From a checkpoint of a small mixture-of-experts model trained on Wikipedia.
Experts: 64 GELU neurons an expert, a softmax router.
Training: a variant of SOAP for the experts, 243M tokens, 7416 steps.
Below are experts of layer 4 (counted from 0) of a mixture-of-experts language model. Rows are named up (a neuron's input weights, with its number) and show model dimensions 0-127. Each number is 128 + 24 x the weight over its row's rms, rounded and kept within 0 to 255. Numbers have three digits each.
Before each expert's rows: a language model's description of what the expert responds to. This comes from a sample of Wikipedia text that the model never trained on.

# expert 26
Verb and noun endings. Word-final suffix pieces completing verbs and derived nouns, like -ed, -ing, -ated, -ation, plus whole verbs such as made, used, played.
up8:148132148128125136127114127125123173131125187124105146147103133137134124144112148131079093133109065156141106172092158151077117118125150118112116104132113124160115127149104150134124156096134141159125109153139124139105135134105107158165101094136153164112135136196124122108084142181155106112141154131137115112135185101086141131120134107127175146133127096143104127133117127144064109092101
up9:129078100130124159135118128128149175123161153161111080111147136106146153096070109124159124097163152119125112143079134109142129141163147142094108137153115178145081145095125112104130113151146104131142143109140135147095125111111157162139170079128124128138129114125097107063139137133146091127167163138163151158131152123173112149149106153155147111124101119143154156134138164131124115112149
up10:162152140128109121109076134136168093157131121138161153142107184133105177161143108135146149171090111148121146066115145156128089114136114100166150099094140095102132150144111106082110117117112152129113108112166098152098135095092160124131138101117172121137165147164117149146128127106093099160106128099155136126137116170117121138148118154104140101101129110116124130122143116125169163144131
up11:152124137114127114110083082149134159096087146153108132150129129143154146189077140114082105107149122127141110142145115125104136150114177119180179149137123131129106083140159181132127152092107156117110152163150142141125132120140095150129156119169144107145152142130136129098137094110143110133072111124167136093135148158125158141109127159146095117146114098114129139158107151095130161109109
up12:111079098124118143117084097120138073151118120132163095126155088118137144142128118102133134117129128095154115143164135106122110091120136165122138157117084130163134181167110130155128084150145118139121139128172144137135120141122102131096111116125095103121091090127152129199144142132090159124127125134158129146165161098156097102121112118134148140134159147134102061112105130123128073129108
up13:145116103149126141151116117121146129103130107169208152108135138127096115120096105118123111088188119112103164097139101148101121146103139137126104121120156128102130171090124123114146118175130123125142162116175120067139126094111074135085102141141128133130143146124164102128112116126115112164133123175111110073122129102138097175162116114078119128127155106141157142103146108135124136119134
up14:136092116116110086145123138154124150106096124103106126167149111099105130096138178148071104163103119145119138149139085121109136141138147115192114094147125108145143129115129103100149111130114159146126112080127124133111169134163090127142147132094154116122133149165076140165119136110088134097104087162131123153106168158149090126125101085096110121135134144095110132097158159117144105129117
up15:098156110092150137116185166127111129144100135137127171100103098109086132106134091122135125131138115154136112107110140140119106152145141107170093145141087135133095113137185132092125135116154120123121138140121149150126120129161156171135152124099168179123092139094135109093116135120081174093078134115163158134113148117149133145138147162174106115128143183120125100123138147130155106099150
up16:123111167125130173141109144119115147110124132093125118121105127130122130133110171139104081157063142118133115112137107119145174113194126122126141114114120139153139092143130144154126152138160161161151095112132156147118112169139104131127105129093067049121132138129161133127093140100109101147131128086146120129079122152112155114147103161121110117099153091150119153109119177127107147114103
up17:156137161112152156138127090149159112162123149135165133146160113123116124150111120082115130113160132120137149088159109140147098100158120132160121130123163129153115095170139124078125114136127147156140104106114082155104177134105153160098154111094176138151145144127128129131104101098147123086136149084108132106146086075142144118174142116112107113105128130153161133142141096118081130171097
up18:117169136156127138101135130162104127123153113081094126140127110126143118160108124137151105094126124171124103135133133092158125173075102100124147142162133142141113149125090113147156129163140174115094109129126121150076145087100169141108121167151121107151109145157141109151110147094101086093136146102151119116168144113108124094127132126094118129127114113105176057147105114148141161136159
up19:082085149085102177117110081161154144170145123164141123142146108173140101129160174122128102107137164121130180121141113146125139123136104151102142123141116140153120101158103144153145089159108135139148110093133128168115186132080122132133120108154099143142140122152138111139119141118116120146133143100112140150132154125115159157113133156067144121161084087157170123127114123126152105145100
up20:123158080158132133130079117117117129134146123138112127162145110132122128154140117107116127134125133150162079096138100144142163118091136131152119104149129192147106150181126126144179086144100144097173134132077122069128089150097140112138138110103152156146159118147168155133091096090175117122126134135135130101132099120108104171091128128128117144115111107142120129120149129080145106106104
up21:138131110151129080103100111117104133129095122133139174117141120107133094128127163126057111165097137134096095143138112143175099130075114103110090146096156147125101133140135139101132097096115126131088125133148128152105113120111124110102092135141153135107149098178139116116115169119141107119123165091118157106107108103095151132170099115140139129124157068178126142098159121119127173128139
up22:103145138092147092124121152158066130160136181132128120127142142103127118140162134123077106146157120130146099100167157138154118132113144141070142154149108147146186142101103115118127171147105141159132126111118121131138119142172147148126123084115101166129140142144165155179109123189094131160125181109131131135138140102115131115156124157140125116149132127136098143062118132115115141145110
up23:139104110134122115169108108126134151135152154134116132123243115147126107169141161133130121103119129126129124121128100144106100128129104119140155092150087120132146139149135124105096153132133090072102118107145094133165160122133086166115158127111158152103131157137173155145152128112101127085109094080105143163131128175133154135127133124119138132111146163113096125127110137131171121139161

# expert 9
Mid-word fragments, no space. Middle or ending pieces of common English words and place names that continue without a space, such as follow-ed, Glasg-ow, Her-z-og.
up5:158156109109165138119156129098122100135082149072145124106096105115103143148123174139160128140148119150133129094120129100141111123122145097129128121147178128136115137180122107171176083111120113147113071106075148154132110097138130141100129106145118148131107169123158125129105123122125140135106110102135100140145131091150156153106112132141160146181065147126131161095118150115140144154093
up6:098139109141133110122121124137124164125130093071164118136143139159112114133108150096154150125133148140137141166128122175143079061084176040143137103152143135145132138098124116137131140099111148113155120133150096142138136123089119107126124123124116125133114165120073113106132137105150167152120117148146092088102149134099133140087143110116143139092181137148138123118157124158128150094120
up7:096114098152138095137118127095124161105138134126125137155181138125124142119115152150118168112110108120144163095089108096138160126075172097121117153165096112155108127105162092171098133142083127121084094112118175140113141108112101087130103151128120150118147089152120156106154119115100102122115104118114168129123090096096148138131114162105128114117091088146150164101109138155144136124141
up8:143138130186117104144127124111096143111147080138166116116136156107172151130145113159137120149106133114120097140132135144095147164080141125142109147147110180141154148116190119129124107109154152091146139108137120136152106108096126136132110125147107107112171152174153077159114162146139137121136157097092140165132154099145160145181121127149118147084107129119114138131140151126120081080157
up9:104126133160157139105127123104098115078131146129107166085114099132171141120113134126161109141125150129103128091150122112142112144090123125102107151109091153108112100133155156089092134094150170141123115074131128137141126093133169169123125145201140189152114089117123125079156162137131093111128106149135136112153110147076112160134117103107121121121135133101107129101110157157117139136111
up10:139101135123178151113164109146138152145109116117121117162084093149145108133166121164177108095141125133122137116127165164124121120125128093141152106145117140112102126110131168093142153147143119148126132126078118125176112088152125143157118087115136091086118115118040118081125137106122145132126145098126119159091147147102116106134137119080158123149109131134142158091097146108133086106127
up11:101096092120124099094134076129129157101132156101149122113111142085113085119123100122143137115099147095123105112098087119109164143144172133130088112128126142050154133117124069149149119147094163170142099177145154130113128156105148117122091152162149131090135134135141134094132116137094114156125132178133145130119129120113140110118149162135138115103095141095147105091133135102148127147148
up12:119111121140118115125174107130093127066131117103113089131163159156133131148163165142130109120116142064115133146092108141067129129129130135149141147140118142107147143116135101134110102095082153170112139121144100131114110112136095140124080121129115165154120085114126150106122107163156139137154108142148087130156138084151153141124094139098106140152102133160108142117111162169079107105083
up13:144149141150098129116150118168123125111103149122115110078118077143150142154121154147143139155152122156117133157142096175104138126132134140135120045118111143115130134109157139109072137184089113150144139126119093132102104127178167148151067148147159110126133160144161111122139156119130138156136136158152123142118145120128091134144137100106141095124137136138173110155127111088154156101097
up14:140145133146104088139141132102124090101151163149082102108129144076097101129149147103159151130125174133175103150150137140141145121118154090125142100126145115119131125130164149086094081086157134174101094128113154128155094150079115137113076118126100146169114119115123144107084127117121084138114126140099085121117145154128119120156155146098110111160134147147133161105121117092126114128097
up15:127074105132115109131113151111128120173141157164088163125108149143084176144108105158174115129155165122150141142084128113094132167120108103131119110097155105132137125138158139130168088137128118109120143099142139101117137116122161098096135099115120100101146132164104131096101140064150108137124131119190104123135132081146137153144108141182142124143085153139105147144111120100141144110130
up16:158127156143161085134129141181139124098119162159101134108118141134159124128159102129153114095123111078102100106120160069107115108173143132156150123147113122138171132122080100148130102128145131094155139096129107141150132178115116162104145175130156141150118121134121114181133095120096165122119126121089153114122148109118099117131116158133168125144161125105097105090120127139110177097113
up17:173151133165136138110100111160095154132120135132154122121183153124100167140124125105147114124167123123164126146195108104109116132138107077124110189120112113141157139147132093135134098128105133115122121104140094092125137095112141180128130138137125148144140153118110107129132086119107088154096137137144124141114152138098102128117087109059130135118105122073182121140112111125104083136139
up18:155140098091124168113113120129135134097145074150146144072146193094103107106115108156101148129125176156147104153159116124154124177141127110107128116126108171132155108133120124126141119116154181102087154106143103178110109111133091135132148165157153110111110120113107083133143139107111113126113157165164091137113081099101131171136142131124123137133146126145145161113120114112117143149143
up19:117150157121139108117137117120114082108148103121159147135129141129169108125119140144128184128151092178079106113133130155119124104119122104106128128142112088133098149136143145097139130134126161148108105148166127106137088131120161168113155145136157081121165116153100141145101081079136134097135155162146136162107096099106141097132082121129093103127145129107074113092189141102127139131144
up20:120187107147117093175167085112096092096141147161132127120133102127108164167123170123079103129150130141166071118155161124147143115140145132105085115119123134138155072126111112139115159135136120127121121117114098130128116139110155137176152117160111161113155087125132133121082128159157128120104092097138146108094115130116123138145139077157114167122140143129164137120151165120156139119100

# expert 30
Place and country names. Place names and their parts, especially countries and states after a comma, such as England, Canada, United States, New York.
up1:108081088140123126145141137134120146132155180146120126137145114109103139059151135101124168130121152164135094124147172132098097131114134092162122114114107168119120133143155150149180153169167140088120111094132071162130112108174110174155117127119139140088103104139138129147105151111130134102123133142144118137121127120083168125090155141117153109111145114126117108128148118080097158099134
up2:104134091109095132135171134078127145110179148109158118112098119150118078129142113088110136131161102128143145132130159139159126133105115098140117122138153085129087128117129163118126115115155158196134108132131113088169133123091143128140110116107062169124142083113145133125080140146127161116123096144093111098111115078144135100112084139118140155143135106134150145099108141117141141118090
up3:133159131129173146127131093118101127112093104193155130160084147114092131112125184115076158126108124166167122126116156163138085141078069106141149125162160119111114119126120120099099154118195113105155109147127089106135155142151140134148151151121126094154113144142146119107122148149121129090149133138133113129137127133201147141112126158133117121132099155119156135136137100129131133125119
up4:121128099157063131108172162100137126132128138119121100130163124143106075127132107096134135115173116118175142121110154147146122159154118128153136109110113130136126146126136128142125114147149148125089157083147110152130135161177131176104120079126139137128125157128161117092113137110141127146132132147163123174144079075133093102095088099128111160137157127163125108129105144092075142135160
up5:131128136089134142112109093146109140169156085121148115105156118103165148129089126138137133111149140107112108104106102149114141139100082125095175099069178174111118122123121090135160183174155116120103134137131134126164155143099134144168127167154161142118135127113117123128100140134127120188088152182151128142125113135122112105109184122089151132134118133127134130121123145146123145089135
up6:130128142098126123115126172096132167108150137139122111111119094115109143145113104136111090158119128125106122144132186110134179102145136130146125110108121128124179120180137107197188141093099155087107164132150120114125137179167159123117125081128129077123135153113122148113134133123125101184148116130167114100135147125143169118126148136115117086111128122129131175126138125158159123095151
up7:161141121146145125117159137092125122087149134156163134140152097140157114128149124104118168130129127148126164110121080156194112135132129142122124105117127126122065089124183125125151091117120138089132110124153136136147132140175138152104105144135119138126139113121170167167134203182102108141129137099096145104109130134154120096131164088113139135170145127133146116176127096105119126112115
up8:135134128096114103137084146128116164160126120116141148111118166100144130126103099113138125121141117157117134156151140187110127099150148136121157133124100118162158123185135129117134134104152087111148144128139127117158096106123125086160156115136116118122120153114101132129111080100142140094184132140152160141127157136083115171161119173158102162116112076168132135131149075109117128064135
up9:143152132110118123159153127091138135117123137150179089132103156134157108162084112101139110157096079066117111097152170080130170161147086131158131139135114136124099158135159116115093136128144132150157112150108126101123144135145100177102137151138159116124140140095147106120075093105162128157119123108117094158114116119155126160117118149137175091097159104136118130119156144124101124139120
up10:115091103149096130115104123104107085111137104157126106107124139131137099155130146088133139123110119128158122095116126101114073094103145092138101072122149083128079168139158092115116163117139140136141125162141097110124118113148078165143135136135170130148144111169108138097101119102144130123146104172158114080145152119147183121107145112086138133137130158128077139117143097115143115154140
up11:133126106168088146120160194154104100145146091128133137120140121083140156141112119137109116144125137166140129087123149112140137122121106110135181138128131141139116150206142110163157140079105104091121146125085123154141116123150086145132107099174172108091141109141118114150106120176133135129134128130118140141141137106141149120122127121170119094151118140121078081131077137117088105116140
up12:124137116100139135124104135117067133100114123183138142122139167139155094165132097085155129096109133140135145087164102139137181152100138151135159132101120130113088158141119108163124133129133116083091099158140118071140155167143118115121135158123076137170155127114151147134124133087112113122107109126112144103099138107114173142102171105133129102126159129151115111148129119124103118108066
up13:097178108122108115102124106130137114112137094176166139129117103112142138149138113098140145125077137151168136142118142141111113083095091091148110146132101137160126122114169119100123141116125151118138151127087120135134102147106106179136150136116119146068178116102126157133166071137142120154153140132070151160114120118131063140151116114107111139098144128121108153154143146101158114114162
up14:109122119106143121125178166142137122122108150150143148120114146124109114158111181157153118136172126114101100134120164125114114122123124091136136178152116113128064144144147126084167127117128158149110091098143142153133150138145094138165080079119132108133111124165102133080093125107139122130153129092123145109080071106097098093129154151112120135114094111132133085108114131159131129160101
up15:130154139118090134157113156089100116085173131105140159121130091112149148139086144116110078166116133107115114153137118104133127121105129161165135145086113149125131141104133158107154171136123115148145120124110103139142106090166124127131124144150166142163073147107135118124128153117153128142087133140163147088103121126109091132183154147101102144106160099158157077150100147119125131168087
up16:132153117135076142141155165132091137151109107158139126157128131115130160121135127103123129141119132147094093119141105100107124102104121120142153088127130126167146145165108158113155107150156150125096162151101114131134053128120148125089105142142134127136161130149145132124141106150140152154115118142102148126142186136120088117144076130143128087100080119144117108093112074108144055090139

# expert 29
Inner word letters. Single letters and short pieces inside or ending names and foreign words, often in species and place lists: Gonzal-o, Cal-o-ocan, spec-im-en.
up7:119136104112122168182126135143110153150133110147109108129097116108125154108136134118168108140162124169135106112108172159165121118129085130122139116159114112109117148138140127135136162116138104161149164111103162141100086140125142155155086082133094121152145127157130142120163086141139154079112096111112106112114116118178158133145155132130114112110131121174109152095086116166101197145147
up8:163107097147110088144125146078132153115139151144137104121116146097124115198113162118143145109144131113095127141149129148121125089100095149153130128133145148110140133144115124115151150161115136137141136122156129101118110103168122176111139103096106128139166183136121136122156103105093135124098111169127106187134127141101119118145101143123175134136165085137147128132107133094092177097191
up9:106072093114159125120150125111119144120110125148160144130113142127092093134132096100124117118133111149113128118109125079172073103146149162139137101107148095135142122150099129104107148120089156136150101126118075097100161099126104140061152119135123102129139158141112153094119102128098148156145121089115120090121138132110104117155129131139116133102162118179193185126123103106133133127112
up10:131103094127161136126133088139121083141124092092158149134145137125145143074159128108163119154140136148155126143117146123167130157162139108144108133134138113098107106140138149114180135082139175146139109079122144168099126128134141109103149111133167086088110167170167148125173167132096141104110102109137125096117122128164140144099134164094169136123147133121157161115113137099108142161133
up11:106126148150110104112090106143142113075127103150159101121141152123076107145088160117155113090121112119118131101124104144156129129133118127117138115101107111135112124138136118107161145121114096145134135079121121151128114111119143134138128119115128116198089187134099169167109163137138173127127134137167133092133118077099102142146138151154150099154137175122163173101172114129129168087130
up12:131139113133151123149144197129149086129117158112120162116112102106125106117156137129098130134137181160087096123134152138140126118122162107067145123103160161133110140128110132103159106106148157149103120123136075157088118143112097149166133118122122119102099139120097100144133176116100132102156141067119151066092148132109111164114139154110148179116126151122156142137114101136119142129125
up13:141101090089120143098140136151104066124094157140093104121068114095138093084060090096088082139119117109127108097121131141159107102128136093154109105092134138130092118131113152115118142136126113176119122103147106159131137138122123098110134122104112109117109138140129121128147130138088105121155149130092117080107129097142121127081117130107096136106162148143156076137130135152122107140152
up14:163119146107115135150100122135139095157133116131136139116084153101169098161128174118113128135125125124149142097163094088093098122136153116113096174106094116162170161134134107158139133136148156149128099096144152132111126130130129142158114194123141089136125098127115111164093133113097104110126125152178136105107174097123120159201167125112124096134119149126153096130145127127126116122092
up15:145159111121136110154161131121109145130139066099128185144101145095107167138088148126148101118076152125117112134118121158140110103139078148139158148138099174089108093110097112134146141119123110119134106182142144094123133109077119110145135115145090103133088109117150126145146160142136131107098159126119175148088128161116138130161111100167155140131139143145134151112157121106148163153096
up16:111092096127132116136132120145158098090114116138137128123097149179130133115093166110127131118095094139049131113124170138103126090143137124176136124151114132120100103099146169132102122143141152126119095130116127102120115100155095138149124121104164122122091123081136113167168112107137109157169133148096115112078130129139142111128142136084082126160082153137115128152169129175127133093112
up17:114127109117144119078143115137145140149092100128163151094105147128118136123111129141093134058110121109117079070128144103114143138155128110129123095133097115131126091166129130143098139086109167131123114139113128106115115106145125135104178134107131153133118087135118155132125149111123167130131122125150125139131085161134117182155134184143125213102121120120132133104129152091133072114159
up18:125119151142159134086120066158127134110132137111165125151109153129160091143152139141168152106125145101144164151154160112151120082141117121143140131130158152081123110121153114120129104117148147104134100117175123108128115096141105134133135097146130143185162118112103106110137130155097108118077125087198147135102121122105093132135112123104106129120134145154130091180080132130165116121083
up19:136102105121129133134126092166136114137132103146154095090081136154133133120140083142153111159102122128122121098146097089194138098062117107138143107133147086155146119166121129172132145112128128118166146118121091124109147098136135113118096121184144164113175158127180155128125113122119137158118168115094106132158110139089101140155125154133135132076162110122160109121121123119109145116105
up20:129150141106171164109145114129126166117113120134163174125122110139112125171072123119108165105099134110144125115169131158124152151108142124162103109131132114108159155140153121138183157120061135099144099155092118137075131103137149123104143135156101148154129136162145096134136098125126102111133097123166116112151127144166118132152148118128151151200145127129116141173179107141127155126119
up21:139107097102162100101160104119095142120105120150125127120137090127126105118121131127132134121116127123144118077111101171151116131127121134125134064128145160165152130115103127064127142128105158090113088132137087108143142144140093127072162140135151107095095137086123172119128139145123119142123137150116133099110109178114120094149141115078125093127173118140149100142169131169072147111106
up22:145105153186107182147149116103138146125160103180138151096128131113103123123099124128153087106161165156123117105123117107114107129078110151108149111095099139133150083146117118089117113125119123134120114143102121112096147099129097144113119101112131102097131139156120093161099181126122120107121146100151075128154133114087084090142150113157093119142108145158134097120160134104133161097101

# expert 18
Foreign surname fragments. Inner pieces and accented letters in Slavic, Polish, Asian and other foreign names, like -owski endings, š, ń, hyphens in Korean names.
up4:097096131083125117179103142126105159122143108136132118140103090154179131144129169103103111111137144106132149102171109133096131128128136143109117092143103070099142174152151114139159177105121176125131159091146149123113145118113136110131117158153122142085125131143122077165111148117117173129138084094141120128129134111094121164168135144114106105126126105149181107122109139160113149104157
up5:129147110181163118118122144137120116138132076081146148156135122077133081111132172140121141152125131130107067137137122139127131141134130137133113143136155106124094144138106104162183179109145121122131137121111114158105123134106109169175124142111114105127146177158120099115136132163087159141085128149156108132104118101117138095155182134122148124143154138152138097184133171115100152144132
up6:147101136099141119097152131163145125115115159134149133146121105120113136108151112140155143114123133087129148190112188123133103119121081092105146109125214115113155125168134089109152138168106129148149136163166118149142151112102133110144161153153116143080091099105179102129123159137146126143118087136110147104102112141135119134130135134130102161137146143155121134134109094181122124129165
up7:188145122145125134140124151125099129105143165102113095129097112172101111105129132128167149147125128120143160142148094125079142125123195161172126133132124140084142139121130096131116105127155133131173113136141108178148111086097141123146102151126156158134151147149122143123110142152117147136121118158173095142175092088093134107099115161145142170146141136175102127095099118123120154123092
up8:140159131129106100119126144098106163090116127104102108117100149076160139118133161126125171124104160118131117159071153105117102132106174136133125126141128108131124162106135109130192118122102135135119137076114155178172155132086116112134144144114131128123124168130091101130119138097135093174075116157125136114116142140092095114136116152143162087150098128122136166105160110124081130140128
up9:146118150116159163139109160133100131127141147140118164134130142173139146142086142128132181142113087105120142108102145095089130126104132119109152110103124179127137102152131148170069098139148134170106123119142129136132148116135178160118141114158132163138123128129149120121117137109080103106133122143139123134175115133109140097146151170075142122129065104104086151140173103097108089104141
up10:156153163136158134162150124176126175147112115084138137130120116126072170148162122129157129126129188091131145065154151120127138121121132128143108127126151169116126134141130088123107100165146121136125111139131094142191180136128093142121095132138130141153173152136127112116136100161121082121110106169101170137138146113123108118123131128139099134101129130110075126145091151109103123165133
up11:148130139184118113079119193122121138141182127128113117165091129159126179137136147100148178154124153123115113135114131144135152105107076139178094118119125144126139148144129094139116107159145148138143114154115117134130131132139110114150128106082120143121143133102156148120139147139130127122111099088113127067112126107072126123090124134132160144139151132100087128150169147145165145066107
up12:089125128116098129163160145093112117143170144126145133110100153127107134136132096108145126098144094108112176107104114088170144150122137129118105131138150084108102155153119107162136109087157141132118118161142130139157099113148134109099143121143136090154091155150109134139122153138146099110163081162143146130073135080144140134068098121127167110169146124150080108106134123161143096142147
up13:116126113127120125109121155127165183112126148108130138132126136154131118136111113140119101098112111099128175130153153147080145096157114120125162164164126137138149140100161135106146126142110133123100113138167073125082101123121102089107137085142109128119141135143158080145123167167114101089108160122136134118156192138100088140129133131159122105135098109131112162125096078177136139079147
up14:143165113159131148156115116125101126113135137123118155141116158119104103132124088190162117117153120115094120143149141098140146164123116116100128090130172113112135129132145140172134146120162167150103136154094097143079133100089109144143141170140164089163109170145092123143142156123134085114128095128128109127134111085100148118103162176102116166146161107146180158124122111106111148146120
up15:104093137138119135141154112132103150102113087101095126134122126163132149104106102130125149117140158140083131125115116131110146121138117107138120158138127131089143107101111122150152109121146145159148076079133147132136152161072095133150131073095112173124152124065126131151086123102168140112156138180100141094142164134099135079134148067109131143133098171114127100137117136111123133119151
up16:163117127131118140120103165120135100146152139119095180160110099140116206132120111117127126090111134145117170112132159122129137109152097093139143153114128153160174122125146108139173151083119127135088105131160160134121154095147133091142093147116130130113123121153176115140158161126144135075118076142147133149144112099069180124151091120125128120114125150149155148117146155134138131132154
up17:126157090133086096099085120165159118130131148074084099164124161150133095135142134096132134129093139132149144115093134131108068125144106083107134110130123152133150122192120136121115097113113140142147107108121116111092103098155145137107115154130118146156153126133161148140153141114127100115106087119152102126159112155126105160165098076167148157125076142112126131153125109161122100136142
up18:171142121149149140121135128091119122139126126088113152125147093092137131122122192155173159145134120138119144110109137155114112154135094148131122112106160098135164108143154127126161145177146156079118148153113106135110097147164098099137152126165139105110141159101111127120109127144089135162172125144208127100101115132151146159167136125146153139125108106091128127130095120129109164183130
up19:129185124099134086123146104147117129084127094102123152103128127164134091113129121110142134107144132159118104139082155124159119079156174097146143122159145132105126131149106167077152156106140138130131118128140151091106127166119150115127154111098099094124100150141138091118116124132099091109150137139076146125127074124093120095157123126142069102075128143092119123136121142126110104096142

# expert 22
Past-tense action verbs. Main verbs right after a subject pronoun or was in biographies, such as played, scored, named, directed.
up1:116117152116106108111102147183143122155186133141132112170087145146142127130098137081165111137134109110122088115123121182111104117129135109084102134138150107138135138087116138124136125116102126113154056126114166108093098162082096148117139121127173156087140105165134106115095176105145111120137123154096104128117079151163128117110146105133087115119088122140125136117106127138128116119129
up2:125114102149127131144156175144131126108118083123156145126159141114171102168155083099161147130161131155114117157139134115197134106151115181125152103117138121143178135091137140150133131141112159135147149125129173149122151158162165126150122128134072140124115119133186148123096114117129112159095135103113155165147131121119132105121125123111177118085109130175147142141095112092133148117099
up3:135120136108120099148122121091120162061178157159129121135110123091100129098142170174099088143118157111138131147071126129116130147158113080100117096143105189183101137111130110118129112122127082135129120104138131094089103104132136111124127127127127152146131134146118175116132130093164130139099138111141131110138093122098127096143115104113081156164159117165119139126117120106099163110138
up4:133117098114126130131089114163126123086064149133122117209112127106143107140084103125131097113093149149114097123123094152145110133149086141150065114111133157131113150124179100137138133126106141117139135120112124132099106146119136118128146094125177118120130131098096086123083121142086106132137115116143114111139150168133150147072125097126148152097142119127182163109160141122141107106139
up5:125115111158114117132112138157122103130125096137136118114182123110133161145098139097156088118141121118119112154147129144148092162126101108181124098131099104121135128152110107100126166141108164089077146154117161134095154141099127104122098112138100173126113133135131153144101131081110118114120083071176164131109096158079171110124111121092125104132165095142130110127103145162152147146125
up6:165074166118161126139150115137103137142126104144118125172134114140111150110128120166118118141141161137121132134193133135087151110129176076117114119125139122185109122174097132100160149161183114135143073114135129094083161120128114159127156101173109134127116134144131141092150130120158139137120127115134135116123119119119145129115089112177117158103146123096158121131125165116108172084112
up7:136138109125168080149157107139107149095156096106132121098097097148124168103113122150125083163101160088128130129145103082152155123146119154135151093093094130139147129131143114126100085103204126142131125099121133141142113121134149127148118086116130139158164112136081112155135108109128130155147153102131184111137158130142107136134102118090179109116152140126109139128158128076154118154118
up8:136128121130151161144079164114150116122130102125166139124137147165181075153149129140134107114127096154131112162132125138140160122167113111099131122125116134151154135123177152154126135118119155087120112122155181106142129130126138102109110096143152113133080106085132114088114096122141124063172119116086113117134098154133149078072109116094170140143135114115137147086107133120103125102132
up9:165124132113089144093140162183114137088130094103142140133159104122148133118094088162153092146142140089185124163148139117138111146125113110134128122117130150086185120087086153114144109118100105131124108087161117154135158116151099146143135144157193101125148161184140135179122166115121104097145148132159145131136148096131113133127117098142100140115150117135132137112138125133130108151143
up10:087130112094160151185099116124106127151143109177122153102147150118118092152146074122096102076144118103070138119152151106120137128146099113106126103174135125134088134162127132115109091116140131164132091122057130152130141098171156105122125112127121095118092147135110127122112121183131134141150089123143140113133125115116117119099160098112096149129138135147152114119172128151110100144118
up11:158120148149116080116158152138129147147143132162104166099103146090117165130119128176152163135120090142157176169139118126134136136107131136118142122113150150119157095125131116113145150113129129138125111123139110104146169149138149119100176160077130149145156185170112117110148125127110098125158116074117106099113145098127162071134133113104166065109145112157126126100144130138159117128099
up12:138114118087126104092114108143108106138154117115121142142084132101121091105127099097090167116156138149143146145169131181146099104129125131092102130146090101147126135120170138119129101133129123110109116159101110133123133142147171148145115147123152163080125119117150074127140124060119106132147114106133146129139094119121098154154125140163114157111133098114178109160124040119118144144122
up13:141106122135142090122125120124116167151173084157095093128150119131128130106172128098127163097159140106153144139158141100122102163077113100163140139143109108091120100102067132142166142145087112171127125137124136111140129107133112118152138148124146109074166107165110132122151140113121091107138086156162148094121141080156104125146084119120138144099147148124111171157115143134111148121153
up14:138104140141162082168127105112119136117144150110134088117107114133102163122081137179080162100114159102129132118158115119128192085113101150158134163128132175136126101114074151095151144140106155135173111134118129052139150140109137128137121148120150144133169127136109133141151112074125127093104084142142114107133145125160135129118137141132111134108117144150157109152126139099151090135137
up15:134104119150120105140074094115139082101137108150110102149147124118129120163122108129125123143162147098134172130141137115113136147165098163109178153138099118159160132131142121157106126152146130163154132147120102126088123086114125119153119157105154150150115141174129090149109144152138096138107126146135213135179130175153120151130129158132127147153128142110134113158077112147120110167085
up16:126122099131135095144131147143091139128137150122089138111105119150091155155083173142121163109108089121086147136139151135146139105095130109093133128132119162130160126129117128180185095134142137158106097130143124150148130099138163080100121167125103100113105114168132116122119076135133082129156115105122102117129129077085153090130127111111149120106100117129125105125156120098102162070104